config.toml
d_expert = 64
shared_expert_gate = true
tie_embeddings = false
Below are experts of layer 3 (counted from 0) of a mixture-of-experts language model. Rows are named router (the router's row for the expert), down (a neuron's output weights, with its number) and show model dimensions 0-255. Each number is 128 + 32 x the weight over its row's rms, rounded and kept within 0 to 255.
Before each expert's rows: "comes before" lists some tokens at least twice as common just after its tokens as in all text. This comes from a sample of Wikipedia text that the model never trained on. Tokens count by the router's weight.

# expert 13
comes before: "The ", "In ", "He ", "It ", "This ", "On "
router [159 140 125  98 160 121 200 172 103 184 115  91 110 182 132 119 156 168 150 111 168 159 122 149 181 112 182 198  71 112 109 127 146  85 103 113 153  90 155 138 124 150 117 146 165 140 155  86 129  95 134 178 111  92 163 105  99 135 169  90 110 124 174 121 176 138 161 170 122  97 112  99 134 110 136 119 166 177 166 156 151 110  90 112 134 158 153 113  95 126 166 159 176 140 100 163  93 111  94 132  92 143 139 164 127 132 148 130 172 105 202  96  78  56 109 165 173 134  99 155 184 125 115 141  75 134  94  70  88  92 145  87 128 186 102 137 115 150 172 164 111 125 116 168 148 124 157  85  80 132 192  94 111 112 196  80 172 150 129  85  99 170 125  89 172 162 131 166 122 107 106 144 105 139  78 195 130  64 129 113 116 143 140 124 111 129 154 115 168 131 101 119 108 106  92 125 104 172  93 143 179 106 196 155 152  92 120 160  91 106  98  82 134 134 110 138 152  89 109 136 109 168 204  92 165 137  72 119 135 167 122 161 167 109 135 109 150 184 142  41 155 105 141 195  97 100 169 141 136 161 140 160 145 126 166 146]
down0 [122 170  96 114  77  81 123 124 142 164 183 135 203  76 157  90 114 180 104 147 102  96 152 115  61 156 196 113 101 115 147 150 118  89 102 109  47 178 113  96 176 165 163 123 138 117 173 149  97 190 132 118 154  88 143 124  82  84 149  94 136  65  94 118 129 140 138 147 145  60 141  83 178 107 102 163  73 109  94 141 131 138  96 137 137 110  74 143 151  85 138 141 131 115 130 174 180 106 171 157 146 115 173  78 136  95 126 125 167 120 166 150 112 118 131 107  70 132 160 130 116 154 201 154 104  22 147 137 121 115 119 150  85  75 105 139 114  62 125 155 148 126  88 119  92 141 105 141 102  76 165 119  95  91  66  93 194  95 133  87 117 136 116 113 139 104 166 148 105  88 131  75 135  79 176 144 110 106 143 140 143 187 157  95 180 114 129  92 109 173  97 117 189 128 110 110 130  84 158 105 120 147  83 116 151 144 134 118  99 178 157  85  94 137  94  82 133 153 115 146 148 107 125 170 122 109 158 145 192 148 130 136  81  72 142  73 140 135  89 157 163 169 131 135 119  82 114 147 152 142 133 168 110 137 139 102]

# expert 97
comes before: "\n\n", "| ", "\n", "|", "The ", "He "
router [102 174 162  98 114  91 160 165 152 134 136  80  99 141 121 132 164 138 103 107  82 169 129 167 161 149 154 123  90  91 174 141  89 101 155  86  82 149 115 177  97 144 164 170 111 186 105  85 100  95 167 172 128 138 150  94 131 166 106 154 157  85 177  88 160 118 157 139  91  80 167 114  89 158 151 171 167 168 103  96 155 173 107  88 140 115 168  99  88 162 162 173 161 139  98 170 147 120  82 108  94 139 131 140 172 154 143 156 165 138 103  86 130 169  90 165 177 125 100 168 169 166  98 116 108  87 109 103 146  82 151  85 156 140  73 164  83 131 127 159  82 109 121 170 172 171 151  88 168  85 177  92 137 121 141 113  94 157  93  95  83 109 101  87 176 123 151 160 167 128 106 123 170  95 129 156 121 104 143 145  93  82 143 151 165 165 176 163 168  81  83  82  86 118 126 101  87 161  84 115 176  95 151 153 113  90 103 162  86  90  89  84 165 114  85  84  87 105 104 161  88 168 147 134 172 168  95 153 134 152 159 171 128  87 148  97 176 162 105 100 164  84 141 170  84 131 165 167 144 158 145 138 159 161 145 147]
down0 [182  95 101 126 132 162 153 100  84 155 127 112 109 142 133 136 145  64 108 130 125  85 108 188  97 172 124 131 141 180 129 146 102  91 141 138  88 127 124 107 131 146 121 163 110 193 108 157 123 163 198  70 188 151 125  87 121 112 167 128 131  93 173  90 157 103 117 148 179 117  86 180 225 101  75 108 135 139  99 144 135 161 110  99 106 105  69 128  99 162  83 111 106 158 113 130 101 131  94 167 139  78 118  98 167 115 150 154 137 103 191 178 116 123 137  88 119 152 106 137 117  92  56 106 125 113 111 198 134 107  89 143 211 136  75 111 123 171 154 123  68 145 110 127  90 100  85 165  58 116 164 102 154 155 151 122 119 128  93 110 102  92  90  83  96 126 130 159 184 129 106 142 101  59  80  99 123 101 101 117 166 182 151  98  99 134 143 108  74 129  96 104 180 136 102 118 172 139 142 106 131 136 137 119 172 127 152  68 121  45 115 155 138 108 132 147 171  94 123 110 142 162 123 111 141 207 126 161 103  96  76 122  78 165 119 152 103 196 106  75  98 123  99 102 105 170 137 102 106 103 109 121 103 172  85 111]

# expert 7
comes before: "| ", "|", "adv", ")", "; ", "er "
router [163 144 153 104  53  86  70 133 116 114 125 150  75 120 138 177 110  83 129  73 147 134  91 185 161 124 113 137 128 169 185 106  61 142 178 145 119 209 158 112 113 158 141 136  68 110 117  85 125  98 123 144 130 152 101  75 165 119 139 172 166 109 124  75 173 117 126  85 124 107 169 106 108 139 186 135 123 133 106  88 149 166 176 107 142  68 116 105  94 221 162 132 182 148  81 127 156 169 101  76 112 176 160 164 144 129  97 170 141 150  97  75 163 158 123 111 145 119 127 118 141 187 169 124 102 105 128 122 120 126 117 156 160 161  73 126  86 149 132 117 118 201 127 156 143 141 141 115 172  95  82  80  79 110  65 128  89 150 107 125 126 116 116  94 123 128  98 148 151 149 139 152 173 101 113 126 165  84 133 145 117  90 142 147 159 146 147 184 117 130 104  84  92 152  57  90 130 163 170 138 146 133  71 125 161  72 103 123 133 112  53 139 156 143 109  98  87  86 128 177  96 172 152 129 143 163 110 184  97 146 146 151  92 113 189 124 158 194 103 115 116 142 144 138 111  90 145  83 129  87 117 208 128 141  86 117]
down0 [103 158  75  80 108 135 103 149 128 165 110  73 124 115 148 148 109 158  86  81 128 123 112 122  89 158 134 117 129 100 118 123  94 102 151  80  76 180 175  55  83 182 136 179  92 108 156 126 144 109 156 108 135  98 128 134  93  85 139 146 105 128 119  75  70 118 118  86 161  33 100 157  93  94 182 140 127  83  58 116 101 174 101  82 165 122 113 110 110  20 104 136 127 128 144 150  53  88 119 154 143 129  99 184 118 126 147  92 185 133 153 100 112 135 162 147 139 118 109 131 159 175 114 140 145 125 158 111  93 146 101 160  89 163 145 112  89 178 119 121 121 140 148 117 128 125 154 140 146 105 163  94  79 196 142 139 179 109 127 120 128 103 178  76 132 182 125 192 110 152 143  88 160 128 151 136 138 152  77 134  83  67 148 171 160 108 146 153 148 103  51 117  84 116  57 142  94 130  87 170 153 160 172 101 142 145 163 112  66  79 165  99  73 161 112 101 114 138 106 115 145 161 117 110 140 127 131 120 147 120 154 196 134 103  62 106 117 135 112  83 108  59 101 142 151 174 158 105 119 116 148 148  99 139 126 153]